config = dict(
    num_hidden_layers=12,
    n_experts=32,
    d_shared_expert=0,
    router_score='sigmoid',
    normalize_top_k=False,
    routed_scale=2.0,
    norm='rmsnorm',
    norm_eps=1e-05,
    tie_word_embeddings=False,
    learning_rate=0.00684,
    batch_tokens=65536,
    max_seq_len=2048,
)
Below are experts of layer 3 (counted from 0) of a mixture-of-experts language model. Rows are named router (the router's row for the expert), gate (a neuron's input weights, with its number), up (a neuron's input weights, with its number), down (a neuron's output weights, with its number) and show model dimensions 0-79. Each number is 128 + 32 x the weight over its row's rms, rounded and kept within 0 to 255. Numbers have three digits each.
After each expert's rows: a language model's description of what the expert responds to. This comes from a sample of Wikipedia text that the model never trained on.

# expert 1
router:089163118126124134131137142173102099152154161145167115138164149179124130142118168128128116149120111103183137124104091126160152116131106222102135135137126145133104167203148117160130172158115132115132080211147108175162062182151148149076160097
gate0:080156158094122170093124186122139160197134139074134118114081105083128120175105149121129149176153129163116101128125080168109100128096150080109161174142128115109125152116135070152073144088116183138124114109095209152142058128104124114162088097
up0:156097113134125171150130105144099141154157117089156105108143080156098100081156118181144132115156083161093135149093179109075105180136204145104143123152100091106148088125185083123113198112143138156128151108085153135167108120078134140125143115
down0:128118165129136134056147142099165108141118085109145166109123111106164108172091072134129178175147125153127132118147156161078179121169199094128154100104121149159129100155180159114100106092119135158156143087101132146113140125151079122160099118
gate1:134088099078137162150130130142105161099149171154138088115191074132116144107118124143162074210147128160115176140115111186191179120104124131101175139155162148212040125113076105126200167166079140072151140101123078111127136183115102099116163163
up1:112072128134116180111082132041148115156156107147097147117173144164141166196157124131091157171083058091067117168138155105119143131142101119103166173175106181108128074135178114140122142065194093119133080123094121114117090088091110126112110136
down1:103145129178129119135130214144108139154197117123108116119117121082145107131158199101145116108119166181139167165187150159145141129186075146143153124164079124124140146181077167134078103145138114170187129079144153157128088116121162174135137124
gate2:115155126132068089125145170182131146074116145102061124126169142146075090137122171121154053103101099130099069077147167139097166138177145085105185174140137153151107171104103169121176049110089142120093154110114082130084139112122158118101176117
up2:124094132171136118069153062123127170138136125136121102108122103146056117111140126134127133184127104075100105154167148084143156188087144056110130200105088083133117139151115134119086119129132143096165136078073107125067121163148148092108151147
down2:133114153138125148175152136090123081109111143108124124135121136170148121078137119113153178219138165114170140090099158151061113139176134130134085109108151124095175087170103122107114124119110138188155172167095124130147099103102104214177127115
gate3:098106082087080235050141159088103161144124085161101150122154131145086140095089150045146147109166124154211118105118158134158184121122126162120110135151110161140142162149135132115130173093154145112121120091130130110152072106157171124103155106
up3:148173152127107105108139114112163122111086104135170147166141128089164126115116047123114124095096075162100095167094133113074143180154198144120142110107108152170148105117136157094134177104142130120154142121079118091103143149061106137147082101
down3:103164106157109200132115137187120127101111133101109138089079095180151142069148137176104079086158121170126125122114137086105148103105182153101137116136094166108108105134177138182107123187038150135228115058133138154114126095106118121115111097
What it handles: S and res- pieces. Word-initial pieces such as S, res, ec, ty and In, often at line or paragraph starts, as in Source:, ISSN, Census, results.

# expert 5
router:134108164150117169144114098134158072139147191143065113147126092129106135115152099103145122108081128091112164111105037096109045105101105152131098087116121150143106107095161117135122152160127086135140106120154131188135091140126148114137192133
gate0:154119127162089099099097044114165141126115143108119129100145134093130073152103144192162092108127116122121089086142059117098115088045164126145107080155131107160127156129107123085113153110108137124125111140089136112119109123161116156133148087
up0:148080136172087088081163119125150153141130099070104136144143175172125091163200107030150128130132160149119196126106116150129099115150144118128115170103101130133152170100136092067112106178179109180108082091156121100170119133117031125123107087
down0:140087091140179109146170110116094078144159131170116128120115114084148123104178114165134157091170137185030108105137162107130158145135083138157209174192123090104104147061097093145120095115114115089055154201132149196131136128119100104098141173
gate1:115182123103152161155073070175179133127124135116129136169139103107083102106149132121094145106103113060126171132159137152174103106098161132135083119153163090146081163153129159102137179116075128110124204143053190166129129085140141103193150125
up1:107164139114089123115164099145099159121129161143171109135156170130118148118075134158149137147089128173126128130182171127134142134109107077129078194104133073134088111140088216138129041150137105086110154109158124162197121124128077098124149122
down1:190126177154164065159119163166055065139139111108096135092175108212158174142050115124094102149129068156139114135101070139128133156189195168177101139161156136132140073066157167090067118150112135172137150168113084093177099114140134107127086177
gate2:181085093160154076147165068161162137128107141127154162169130095089148111144135140130082071099089143151138089147119166108125110136157167137153111162157144180125110144075144108083122119127110119203104046144122110127109150129137111158090152150
up2:146158127154106101191176107149110118117167145169106143162179130163121078113064174123194131212152116126099073109139112093080155134118137119125124106084096096067122095104133104168156143080135117146108149139206166158131131123123106147141170088
down2:121165180118112146061179093150164144121167069074092162099142085079154145116146101122116098080168158107094151151128032194178069118075055094146159076154158125199138105102105168113106143151119129159118101117150106118116072113174153136086113080
gate3:189102128153132100108130136140129105090137135141125130132115112100154155127109146156148196151128118111127068175180071134126178149193155068192146174118097154182080116091141105132125146161124119077114146148185133146129088140112101144141156146
up3:162140167073092134102131151142176114161119117134133112132075147159150111074105134139111165110104130105203143096154118156088153133107108136094137124151155081152060113108107163134127087165118177099137085126171149113198159120145170125113153087
down3:133049133103106105104124152168172130122160152119109166161116180107080128128126105108138128084113117092140108118064127132115075122118159139130113096117150127102122130099201109097118121074096142128152077144112143119105124097110071110165187092
What it handles: Word pieces after N. Short mid-word pieces in names and table headers, mostly right after a capital N or A, as in N-ab-il, N-otes, N-ame.

# expert 22
router:117102142166155107110088121128114103146139143171087109087110111087145173082178150099184032168147084125117177046110108084128143152153096102068044132104167098146141136148138094136125129134123151138112098196077135164121083162103155176165120104
gate0:111109119131097112154109108120132095131073176121103140166087143140095129165109088103145116125128032164134135097191089121176102189168137128132135128156159102133123134141182148105159047107102077170067117129094151101143130148192121091152154138
up0:136160084156170116101187117153087079131096121080176120148150058107097142083116083162198190076099175158154208161113129144196167127127118120165064155149093105115134155097101098142107142078121103116152138124144151106178118162000108142077109113
down0:078143119142135151110112119132134142071126123149112100137166156129162129127131133188100138182156203145115182161126109148088126139106176132099180116160066160060151163137188122092177109130149139139114099099137154094073125119174174145176134180
gate1:128150102102129141122138145165200122130120177141132089145161115146107105104102117065101071175130133060137111128165145167149147128123093150163113078117136123067066203146115194123148137126098203116080129078129165163187053146173116165168115153
up1:114098134133136173092147091135147137121139107090173134070100095153099085166119099165086087099121120095116150132133121129156174134074133104154102137147126113125112041119114107106142165218108131128080163105176113141112027086108089112133138135
down1:139084129136130072154084147142135125155130137085133097141133108178129168161100136131140102134152082147142075168108169150135150129127198214123138093080099115153150195091115164155118157182152098147082085120095136143143150103123162146152143123
gate2:132143135068172171099177127149141134142133119158100111160111151166146123151134161071181154135123130104118087157114101113170170127137174135117150174046149179134082130088185160115131142145135131119144137167111166077123128137176167104122134191
up2:124156173120196141190116121157142162129128120125160088129094123086122135146136079172184162131144131126092128140123079096132133070194116150115110139114097089122099152104093079139245174154146081128145109163102104083148150145121097175093153159
down2:117092138168109116155121154143077145129155159168120169132107154062137151073105173153140126118096132079126189080109169087141140094112124163119152131098088127096140144145090094108078075061102108168018179130159108061138117135164124079151108119
gate3:120128112088101162174187135139144117153131162119119085085156123084107084092081058112114081126087136097135105139108128153164083127118155104173128112096168079085127112168130124121165097169145129115042201116099135069109124164151153082124126152
up3:125135079075152093143153080124163140151151089132121079099115147131168138116092154119091106138060170110162147111106138114158086142107115095112160129137152069124140149124174100147104110091115157133111153099139177112146161116150097077166127060
down3:103189154110107089131130119106073100080169143195186073086097125119128177113089117129126133093099122099135144089082167159109160129136148113083076110115078162053142140083072139094131133106120123156124153146147157128134154109158163178174092170
What it handles: Romance word vowels. Mid-word vowel pieces like at, a, o, i in Spanish, Portuguese and Italian names and Latinate words, as in Viriato, Ochoa, geriatric, Opera.

# expert 16
router:116136125155136187106080139188151119151149151181151122136142117190112181140108138120126130123086151145127138062106095130179129140103086200157157117145084117171137141117110157168065158106122202108115124153151128112136105197113182147141162170
gate0:102089110117175161139172107160175108118141126091139106110144147164119132090117165133115121066119130142147096096134111094188083118102121113148137081115193106211140097148158161107178120134094109074158093195181182095144154134120188086178140112
up0:126118112156127073095124083149169164150151104108145083184115107126140164129101130104146099102146145090083196172120130211159156149160054118149154145157091120122156127098146102126108099180126090102177114104111139103151099096155091166103128148
down0:113115131113113107133083134139191105106133107127092075138149145151136120193107159127168126128132108089183116079128154137141187115150091127175097144100174146122133148162134135083098188117130062148090129108162106182137106098125115090143179126
gate1:142111118122129096115122098049131153090107176106136139167109188120068074162123143142138171164095188128103099170133092074112111165126172119152154165125136081131119125096141092132149149154117108148112053104123117078102091088105103160148130143
up1:123101110130113140159164154141124127085102107087058139109147130130139184149131216097096153102114195150202117157124117133101125183177082081111111111082139164175140158144097142099137141101089157114173113131127150125202098129180170118149182121
down1:099099105073146121090142145166191112117165087182123152083122115106090108073149142125131119111106140113115098099132072096201135163085114076134122154129095146119178133123101138110162104129113155104093103130084199106137114151126120154046154180
gate2:171166163142100141165151145165203132167125109190150122130159125068148119086135098152095112085045139177152102121064071136143144162135175122109177151125160060144084170100090125111157146137118146191133191109103129098124134135118079120133107126
up2:135118119125168187185128131100133060118101114152154163115168114054101134150137160176092105146145104089087137100075068118154100182183099047088149067122133173089144116091105097132117168142139136138131161112147137189194145141126138135063103131
down2:169134108155072131071102109124087087145128136186119156167110081126105145110154159115078107094175112151140119169160113139116165137146147146111143099108146122089084157066106127137111094121107149118148129136121186121209137100097199174088106149
gate3:104067106090148127117115109154120060201115150151130190112176132100119144108157148125157095108131139195193055132143087150116174114095122143120154136156141123153135135114077160151158153125116121120121086100156192110141193130155094104093175133
up3:194121102164149072120089171133125129119125138133174133114105135148116161112159063064103102193124151144143147147142122198222115058121126143133188097093160139115169143182137152138115131118114071191096130116130197140085126144090089209119112156
down3:112162129105101131072171120112119150107074078102164128090087125126120194139144161121146162189200152128120104148145102101174121091106126099112129133157135144128139164155152090149162083213144158135150131100054145120196100123092174114155130103
What it handles: Non-ASCII byte pieces. UTF-8 byte pieces for accented Latin, IPA, Chinese and Japanese characters, plus slashes and LaTeX braces, as in López, Gē, https://.

# expert 19
router:161143104175125116117102062121132086152131134093209095116105152130117130148154165118121140150105133093164167131173079101151136176177098116092154172098154132133210150117117089129094159121109084166058141172056095132158166150115184148112102146
gate0:133116117157172164124135126192103094087146154154100084135058115114125150141122173093094132108119122115128139144163093126103115131126153086166112128152143161093117125156165060067164138136093108151129107183099112139102080133144129139209139124
up0:139119081142084102146133110111192155122148182128087092110111110181141181109181082100164103162161135125064154153168177206087229093108119178141121120118118077101138144163155073115078124133109115167139166095115113113142086102153110096136107042
down0:155135123130165091165132089072136082094134144152145092148143108157120184126090152175140100169109152128149110157138142098186091168134156104130133133102149142143163130192196117174139054134090164157166194163159126121145122139117153103089087173
gate1:158162155076129174067159132120156159074145177142160136160157103117135083114120094119204139142104062102118138135122076111110100197120152141107065127112119131130168174143099139141136121174176100150159079083089168129153178084126119136125120096
up1:106139131151180130106061115118139120102105110129162119149124125112178143166160108133123162158179122131112139119172148031119150060147142149089201105140148158117155159091075173068095092122072166090089196136195157111115114167147094162152121163
down1:111108100194128101110145157068159142131154177076126124120119161147139081109117082115109090126167077151149163160155192160164172206203140134138114095121109126139172128164147103118146097132134153121132133143162159171137110144167198165092113141
gate2:133139107128126138128131144121165128145101138082091137160110181062154120119176127130157116137096124145179154134118160119103096107162048094131135072180097126135131138059082051106073108148135130066158174076170096121143093130134122141135146134
up2:115083163074088199077096173222175167133148129165135139112104136070128154100103133137134069104157152098137106158114105191113095124130107094135166098051111112117162118162126115155130045113167132109110135139162127135139117141117088048105110156
down2:086154171069119137166132101117181127110124162114065105141158098136115176071133153147182110141125193121165133083110072079064115142131151110110104144121147156133160153075094151161142127119111139088114137135211141146141220100108122144119086175
gate3:135105115188147123141163103155128120197129137131150139131161158125208097161079120175150081113166136121164129134116157173146112140180108140121152110195161093114158139136093082202162213106108101111142139149093112150183121147184164088125119168
up3:122125148099118196095057122151104094135129144117082104178123170155144106177097107097169123174151196137099135113128106179125092109150154126137106122125104082127144152127156126169163106086141195152138143119160127191178125089178123092131132130
down3:110084113147096129152126115118070180134118076153183100150098113101142151040158064070166104102126112111096120144137070105040182127180126110127120112188141159147123186129101106186122129079148149148163104135160123128161121207147152099137117103
What it handles: Foreign name consonants. Word-internal consonant pieces inside foreign surnames and place names, often z, g, k, as in Ramazzotti, Trifunović, Paykan, Aichholz.

# expert 6
router:100113106153101174096098110129172076129190127165142097098066129170102140124150177136114135120103101119181150134150112139108117156131066132066107148151177149110166160067185110094092165172098139144154168146131125122071154130146129134100188149
gate0:128167047154131128117167146101072114164120105152153136077127095156125101098102162125156139117106125127185131156199155120100105182082085113131176161120123127087156139135116135160137160175148216138092123136104142141137112143114141131115152154
up0:104106051133128157116134084137125178171138133108137138057113125102116105075141143153118080202105108058159178144181131138072166098200097174083115111077101106149124124121105100118168154169108127108085109129112074128159066181147154126134067131
down0:159120085088107133106081124146135100159099132118168184103130173117139130134053131166149188120103132131131119096123114069129112092201113132135085135127098121130147094105174129111144127107187141154163135123131115155172124157105121168175151137
gate1:136137112156145124126145149122136154161123138169157106096127106097088139149087144128135090121147138155178146130140196122108095176136152115128151202056160107118127103166194043167150139137153110130115157112197170071154178123139118144120146132
up1:121142069143128122181108151104120101100108157125156111089144144086100129163124110068095138141057154105112109138127061129099087175129164144163079129190130135142089131085174169082161139138154122103163101095156165142112118099114113079169120093
down1:134150181094108131140139196172121111169146167085107131136125174076151152073128118124148099123117186096135109061151090184148140148126056089181066162096110118158149131109129145136073063056150123086173063112143174118117163074155200152176113120
gate2:134065132091131129099133174145147123102138157151118086068152147100113143143169080115152117117123118143139135140125084144146069134184140088079152084145139147182119119121125141107104115132075113093184162093127107081018098183126162145085125121
up2:089129139137105185114148112080104099121116163116153143118107113124126120127141113089198115161110061119092076185140140094065149155173144096088181116169113172123115105158154083194133142199122178146053096103109155143113071116150086185137093159
down2:111142228104127176111142083077113158138151146089142094101161148104119182122077178134133067099135120125142150136083132107149101130090177125138138127111176188156144099119154129094139106167109157115116131113133094164119169081095210134153087112
gate3:164134128124098087146141109147049132157118065112145075160110152109097095203137144091147125112060072129149139124090139092133134106116171158068170125167142116104136141117171148093076185100159100170144157117068143161074128115102160166091192074
up3:136118134180100138108134112073129135093108119130155098170200125155096147130142105126207216125124207099097125114122084147120124102072082150139109108102069153094161153091091125152122150095080147135178167113100100178120166203157100078160132094
down3:143198191167190058145154164120109198121154173157138173105082163167165082110149092106214083055165122125099109146073109140093165086133168182145143097129129144074112111127129130109121169104123097124137100183173126155202119102143148081085079115
What it handles: US place-name completions. Final pieces of place and proper names such as Wash-ington, Illino-is, Flor-ida, and City, County, York, Street after a name.

# expert 8
router:092095204169128102168100105121123060152134141188080133131108097175118213077112153142176079148097133101196137159131109119108133129090099091112151232126125080133154131148125121084130144139126141105095104146155160076074135102132152130184095143
gate0:096119141161125107152154149155160119092179129137134151117163045167124142130101174156131135066104122101105137140133141121108100145137077119088151131188154168098234120144202130108090188127152155137105140112210130104147093084112095123032089161
up0:129175129141087128150098158138109125150113114066139145179116149127152122197068113112131103132157133138118154179178119171166091139149137116101167095149104114153137111081135119102123101115125118083148141108121184140117161164118127135115172108
down0:126084205134115118127110113122149111158085215124086116163155125078123135086122136095118201109114138098138169122097125109169108141128151085057093114125084112081166122128074106161092129116114169134138139144155111152159131112065121133196146124
gate1:127077183084118107108089146179200142159045161132109103105109116122099075154128121131130155152202130121103118074111160064132061180155108095129090105103118136111112092116170133135147171189117159103118141078173086156140129139100066116136116143
up1:176068151110171126118190105162134091137141182163105107175116125096133142142126119119147170177098142140155085077084134126113081113200152161154100136120143161149155119102154139121105150125138166130128118146181083110052124109148174126183106205
down1:128167153114133112133080112147076156051144075111182124108059145137095206136108091150126131150113125128118094102142124129153098137115136133127151176133147155122139181074067188154143106130145121078138217086107092134153134119151118134117088173
gate2:109128069181114161039101121132110087161172090084136131066093060176155166080140066151091165109124099051147115165188117172163128041128115079122132124148126128111083156126134147169175121146143132078118151142111102112162140140154123122055105128
up2:083125151124127156077104134124098118127114139086175128128113141120111101128118095163110121133172130094136175155116138112100135104157147163129157121079181148144145156124145098131053149094148167107168113141115156104101208078138128147156092072
down2:155149149177106136163116106103102204126143134175096094138185165100110122126165109081077130068147094170155089145119128130144116154164126115182112173176096140131157137124081151129139112134126144152095160085062165143059082127105130147091155100
gate3:093143099104092118109172178150125115101177124157122136133138102125174102101149088101081122123135158126108075054090135080129128058145104120141132121111096145183151102136136142052104195130200167130178147119136130085124111164087123147118182119
up3:156130126134156154148153135176091120170176163150134156176126135113117128084111142089062140087128122058175139135161071075150173126104173098135088143140131138141175070106101091073117110049088133108134152117148110109112164107126113188075143199
down3:107179090028166118162109122076133140114115141094148128147098112083097143130119148092171190165139142114087097158140084108097112176070125054160116155121154112097103150152101153177165120154179072167157141153145112135110120100158152109139158144
What it handles: Verb-stem prefixes after was. Opening pieces of verbs and nouns such as cl, comp, opp, resp, often after was or were, as in was closed, was opposed.

# expert 26
router:145126122177108127130102124134121105105205141130196141188104098170099170115144108087121073120075117115164125122156012138089131120204106124121178145167143123130133091118135163092091154077097108124164136144142103122083102120077164111098129145
gate0:117141102146123161134102131145137091145118129114203131152106133161118214140035214121134101136147187103153155146091058126104138129156079108166118192210058122142131122209123120143153138134166087170121116080100135115150080109132130115089172120
up0:127121060111123123127151187147114107152100099207093132187111128117146171202129083103121125095128137119127109139107133191163097168108083127110155135176175108177139057113158119108089136116092124102096146133125146124150095174106121132162129152
down0:105145138117192140115109134094155165069124076091087104103056151148131103109105162191137165151160145128122101124153113182104107118105153131086066141102097085134186114098084088149173144086133087125086156112181165097112182095090107184081136139
gate1:114111132131067152142117136121181134119104112145139085166118062151175165095125153160135103101142123079145134111107085124123125152193140124131139102106150087091194066094131132058142093171145105092114134183158089134159182138140129092069144133
up1:124145147141109096126132133151116134163144083111114192085071175121149129110144186123087145112069127129116158104127198049144129103112109108104159116071122123072087134175097150121155114092171145107111109099093188163115120114139140150100151069
down1:164117074101110155112118120081195139146159130092137096183125185144122101182096080164142130153192101069097137111136104147128138106109098182111041148149086174125098112116144116111175143144132101164132096186145144072119145141147168153127157137
gate2:094142125236106053088131065120128111076106130131219121120129115163137114099096141108159108139112128122110148133154160151129149096203047119112072183134179087139142144116138121111123147104178179090167175108150121192109078144135124126159139204
up2:139114135125100155101084097121079091160064154138157139103194131102079140139166097127148150107126143143028149114113149166160179118112200131102147100117093091170128181137099132120135137139044113114129126133091096130138134110091114149157095153
down2:097126124166161165050129084119101105065144159108105099207153120137132149133168134081160146121149149158208122096129100110175121157122196071150105155133090140119091170115113131131153094127087104138107121082166142102030110158087126134109110138
gate3:151164136111165162082153193158101100164137173110082077127139120149177141123164098166110134132159153124082145061115084201129103150180186131169151107119093082087158054175108151143106132152092113085097140154087155192104123091124146080112134148
up3:111142144088158136158139139114150063116129159130142112096142139135132115171175207126124123156148122078116113118112147149081124139169150125167074135156083175106160154057199107149129164153143166142146084192122141122117129145140123112121058157
down3:083087141158092047107136148128131059195191114140156127135151097110152171071119078136107159196169062135136112148166102184082132146111116139121132166135121115099116087187173119100142148094126101187139138153181125122124107125121090163146103141
What it handles: Name pieces after capitals. Second pieces of proper names and words following a single capital letter such as M, B, S, K, as in Mr, Munich, Kuzek.

# expert 9
router:139176155093112149154088107110150120150167157146178079153083193116113144127172173099149170139086094101156164126168096124183126124119092197117139099125178190164112119108178096123128171107108119137091058113093184186117105106131099095158174108
gate0:140101215143106084145167146104109130113131087062128196124220121111112154114055173135145157127152062116142155099094161039094110164113147192122101125111162163129156149156115069115146120136136132124047109147095119155115152107161134145122102046
up0:114138139166110145054151176176063118083110147120138134162131120141205126100105189110113132096136109133083149142153109097136152135077103092077124124070077123103111172140156136138126101049099133095053139088137093114113124074166140091115133126
down0:106147184124133175156115156094129163079157136127136110156110114125161153091172087086108143132180164128096155137072117123119083138153071144169096145193062162202168146120089093155129125117122160076100211101107150244117166186072159130130134129
gate1:149141158013075071170124093197077089156128166132145111125093176085129139116145204093161092125098137167126126123127084104126183114125100130095132127101148178193140159111102116128102178155095185190125133141172123136206125110147113118116091115
up1:117106157179065110068146140130131109123173166157153068088065172156134041130132109133143100103106139125066094098061135136178080124194148111168142087160111163111072100083071166118150089146134164157126091103074157125147085049058155055130145177
down1:213109193129141126115117192146129178186115192139162184178113150134134086166174174144122177137141104130083114089119096159127139123097173095108133121086120200157098133069096090110140126134099156174098161171128121105076168145056068127141104107
gate2:162187145141167127153098126122128161121118152155167147132132061113092142151138156172106091133133131113079073116118134116057070090112105100186132170097231116114138087080130116137091132045133114095074128139154128075096185155120147093090156114
up2:147131148169147134108187131160116106125106116132114051132138173147141104203147194082200133121077148142127117133091100167157135087207130074164125148134130126138157095100126163121121127134161113119102129084108153119180143146152139114107157152
down2:106076115121149111150115157153117098147135103130133182187169097149107120191171138096119096134163093148167156117137142170112130084105093123112128162136079146130152110126117174086121098173170098132168107089150128168092070208111116178123124077
gate3:175142115104156129135136076059132055124097144092101077168168111104155130145120076189092068128156138138136168078087105099150161047114133162113160143110145124184142160127136144112161156144183119089117151142198141148160073120204098094098131072
up3:087150103145116121099134094078176123131075125133109129137150113091145197121100173173112149110139159132181105105120090124131102183124139105105172175102082116121138177184116075181142137205084134113147117171113128064155131140101120145114123157
down3:169143163149150185144163086155086161162198143137101120118114101153194139195177144137141068151164107145115098109206136129128134155121142117109131100091167255144119137081165110126066103168151115135090105083174136106134151120134134131068121118
What it handles: it/et/ot word pieces. Word-internal pieces it, et, ot, ut in words and foreign names, such as recru-it, metropol-it-an, Pak-et, d-ut-y, bankrup-t-cy.

# expert 20
router:117130104123070137144098100148085098168146128115118086135136164164102125078130111098132109060097117105146172139117085132084149160118123161142092082128105134106162182135182094116131153117100103126085157115111174133163131202105160131138189180
gate0:104101103095103081097093095188075100111131130155096093123150135165066098158138142113039107103161134178164146142087137058158137115118147132139125182146158149155136120146186041152078135107167106144175192121124160120109089135125157068123138115
up0:111120076118136146122087137110123100190053068134123145158114116150121156048170114175108152131157166216128090142089082128136114134170142096120103139108120134080122094154147129106121144162073123114151158093243076122156158171132119164117073126
down0:068164107159144089142093153129075145146100112067145133159140116116160132089147115093107132133116111188098085127090097084151163080126144149205124137109146137137160141202084096137098110124105150122154151164161167124151115056138166047128173123
gate1:137078160147157180140159096195164145133053210107179098116088111125175142116148113130092139122152086174120123184046122074142124126112102157132150123181210098183110145168078100134163147109133150115129143114157164146116151048143133146188140125
up1:125172116139183129113138124110125083120089080178108189133095170080101106182139110066133126129124145095123126152130143151129139165111065168162127156119110162078217129176089106152124113166064088125143057117114104000121127142174213167129104121
down1:177120112100185095159101145135217165110118129139145134154123165112181131172120113052167116126114073084178158134128169100109131104125110141149176128135129150155136128138135171134147109154170129126189125152102099099174167136100192128164162090
gate2:163087119165129122120101057136114172151169171084062055157097123113082119125124142171118093169113077184139152126069123144140117144096193142108152189105078109109101129128127159096056092145095134097152164140203084111142151094098103077150127132
up2:174118172147153132129175108107063119141069103127135112173078126056072158163116128177113104092109112143120097087113145114144167113097169156108069133127124174205236136116106122103070127072053126118093103082114174147142090085124082132117165171
down2:122117151119128113114124125057135137114130104099131047131147073120124149161139153163111108160136126138098118124152175128101212108044197106092130146111071102195157093129147156131110102103141106113080148148097133074077095122086064113126154108
gate3:147112155038054110127097110138135168164186171124200078116114138148087134129150155155118155073124123164119111131169075101083138093144094123106154135138124091084116104151192133139107131114100171119103141091136080158157193108130192147161066143
up3:073133153120128131107130122096115054059157152166099128107089095095184127115134116060149143151129165138139115101184121133128090145152136174181106110110084148083139108130154096121097112135250140088129130153143101124128105127164183179148121145
down3:127127179080139151179146105118121083091150145124104168136088080138136180084147075106101131114099174139156053085131135118159063079194192111158126072179103167195084142139134160140102096119131076158147128118174175141228098106084138130140078147
What it handles: Characters in parentheses, CJK. Byte pieces of Chinese, Japanese and Devanagari text, plus the first character or number inside parentheses or superscripts, as in (Austria), km^{2}.

# expert 21
router:126202130148145131170112152160122061155178203099136101094150133130119118114087192070158165109092147115159151059110065121062101145128077166114131124131120124166169119108179092142103135115081176176110098092122103152128114154103175097133187108
gate0:176129112136123154141095127148165099143130193156102147157154126138081147173092184119106130059109120055124086168126131083099141060102122120130109149122100168145123137121164104076167122133158140135065091099153109070181124102150105074144189082
up0:121079209148112124131099134122089148104143103123155109171103188120132090179149120144152157161110144144072145138091140106148103157168105110120098109147153116126178107161162143137107127115193099111159122120091078169134093109113126162196122110
down0:130146093159097104161076127109147083141144161075087155054104080195132079180145171110139097095129154099044120140159110115117110084073153159146108114195089176112093135091125096080108184096144109110139125161115122146096084172157084136108094093
gate1:090116168087158215060091160118145119094110087180153125149111100182182126122124107119234162186162076199110152177130121098120132142129111183153180107060152124174142084151119091105088163133116081150096142146164148141170072148115166162170069177
up1:131069144110133132127150164168133106146117063090178133143184121088132141180051198109137150118142176052116110102100125140157190131118137112119147106095126089108164117054164040139125174185137118157123107137112086142130084133141111116138146133
down1:160099097119166080153067125114114116145141077184110132149126117100127199105107093137119118077143029122202166100195175071093193144094123161132088159135089120199145165101127094136155157086144038085135083129098129165114137116108174076177099098
gate2:199092106121104179154179144116107074214078198097112108123132081113138174168167073062139138155131117119140115111172129101149153058135155161155141095139124126135086142144079122171108136114105154173134119146137081109189118134125180103127159083
up2:145129141131097094147123052108122082127152083152080130153140134154111170096135132070172145126144135163097076109100121162079158125108083107063112117169142183104176091144156151114078147182143125118163116137153098154174186137126189164121126125
down2:086112097073107081125142084183209219171122125109139069094127181132110133090115154119177123060103121090148137092064116139162196128164085173128158130112101139151111151134140167096132136140163144056128192158138095163089066146117150151157091151
gate3:116136166132124139062203081136140101144115123133160114136135088114106188106149104193178089128157092149129154087206128145143177126095081104136156133140159145154129105115142091122119131161140101151107116096120148122202124144170164154155113055
up3:057171160119158147086190170130147090094072113076145150151131136160132140097098086106163114123156128154091059107144135111123083167118153168124155131128128140131105104166139162162036132132178109132105119122154156106161146152139107162108108070
down3:131138111096102183123178149067099151162079130128115101133127042144213046212148120098092158111126102157115190169107123145115105096161167083100137135105059159146131112120104092139108050073176098142163127103146139115154162072099158146102137160
What it handles: Capital initial letters. Single capital letters or short capitalized starts of names and codes after a colon, pipe, or comma, like N-one, U-TC, J-adon.

# expert 15
router:116107170105119126165077123162186108128144164158121145088094082109118145142070138135189088058067110052163160106147110124098072158134110148123144175086185130158118133108121118152115152121028181097187156096086107199134139181088125086175153136
gate0:159146102155145123090146088154138098146117146144109109137115139166092133125100121133104080090184098169124068104150108159166129159161094108124126138090125150116096101147148132126119051141132157157125115117095104186093118072102152081093177078
up0:151162082148085179187129118113136120163120127149098153143133126108108137129125192157118079140018118132158160156064115052099165100082163148107169116171107142114096142091121126111189164030169151151190161085100129107116122088096165163143099167
down0:152096121141129092117126093091085098135140123182156140115116102099087126122133054067164181137118111162106144058151136147144155132091118124135141105194138168138123110072138188152058117123138086151084064101115128152169117165082126143137139229
gate1:066127187159144124147131107138168133214158161115072101086081133131174109143128130121115104118129080132164133124114127152186142115109120119095153115090146102127108162180144123154120148136106097056109129133133128142108150098089136152142146138
up1:093151141109093074150134085124176179105121109156159110103087059111129137163128135144151108130077117119155131159172123159103114134150124157153177127101070117179110078164161133201134144120126108183129142115092176110133161151090054145135166126
down1:147132060146156151146117137180109126102125145117161113153047166149118121146123118093144133095145131103181218105141120113169142131122101116136137136145145108137184144125072154153064140085178150157156131120104078112107075126185103080126133087
gate2:123117127147097097096145139148126140122135158091178137089157141107101173176163102064149155096167140091192112088160099110188110122117142170109089119137173107126104160169134132101082147091125128139144110134082067073154150118158124133106149145
up2:076109098148126158148085159098123105128144101167099103125131092117062183137059146121138155143134135136102150138150174124160179110134189135110118091170124102071081145149117133126139165157204211128136164130138126106119188081154143117131120133
down2:159102130106152053122148091160116145013117140106136119091194088108131188103093153159072105091125105150134128153067124128180161117157104113188169127128120098184132149131128138166133196147117142109104127143124082137110097140117111174144089086
gate3:081136196085124142130111060192151154125160079133042112137055113130097166141155157136172105076080123133166117125160112135139173079143176118150135174129118148170115135123106108164110113137090204155141152080133123159135117157116122115098168120
up3:205117120168080143115099122122114167188086075144130145144137127087070116095114181096069138033145146160102106125136145045106122119080177123114132186146165158086096219143196170121178146159166163133147111117105098143123133103096105096110061135
down3:141141069137133154069152146135156097163185174110165137105070131147117150138063100185031160113116195123090068177108164066100142192106100108133144140141159122132138127143071127093114178140094196176112128108139134100100141193182128113138102126
What it handles: Number words, e pieces. Spelled-out numbers such as one, two, three, plus pieces completing ordinary words, like sevent-e-en, sl-ight, first time, cl-ose.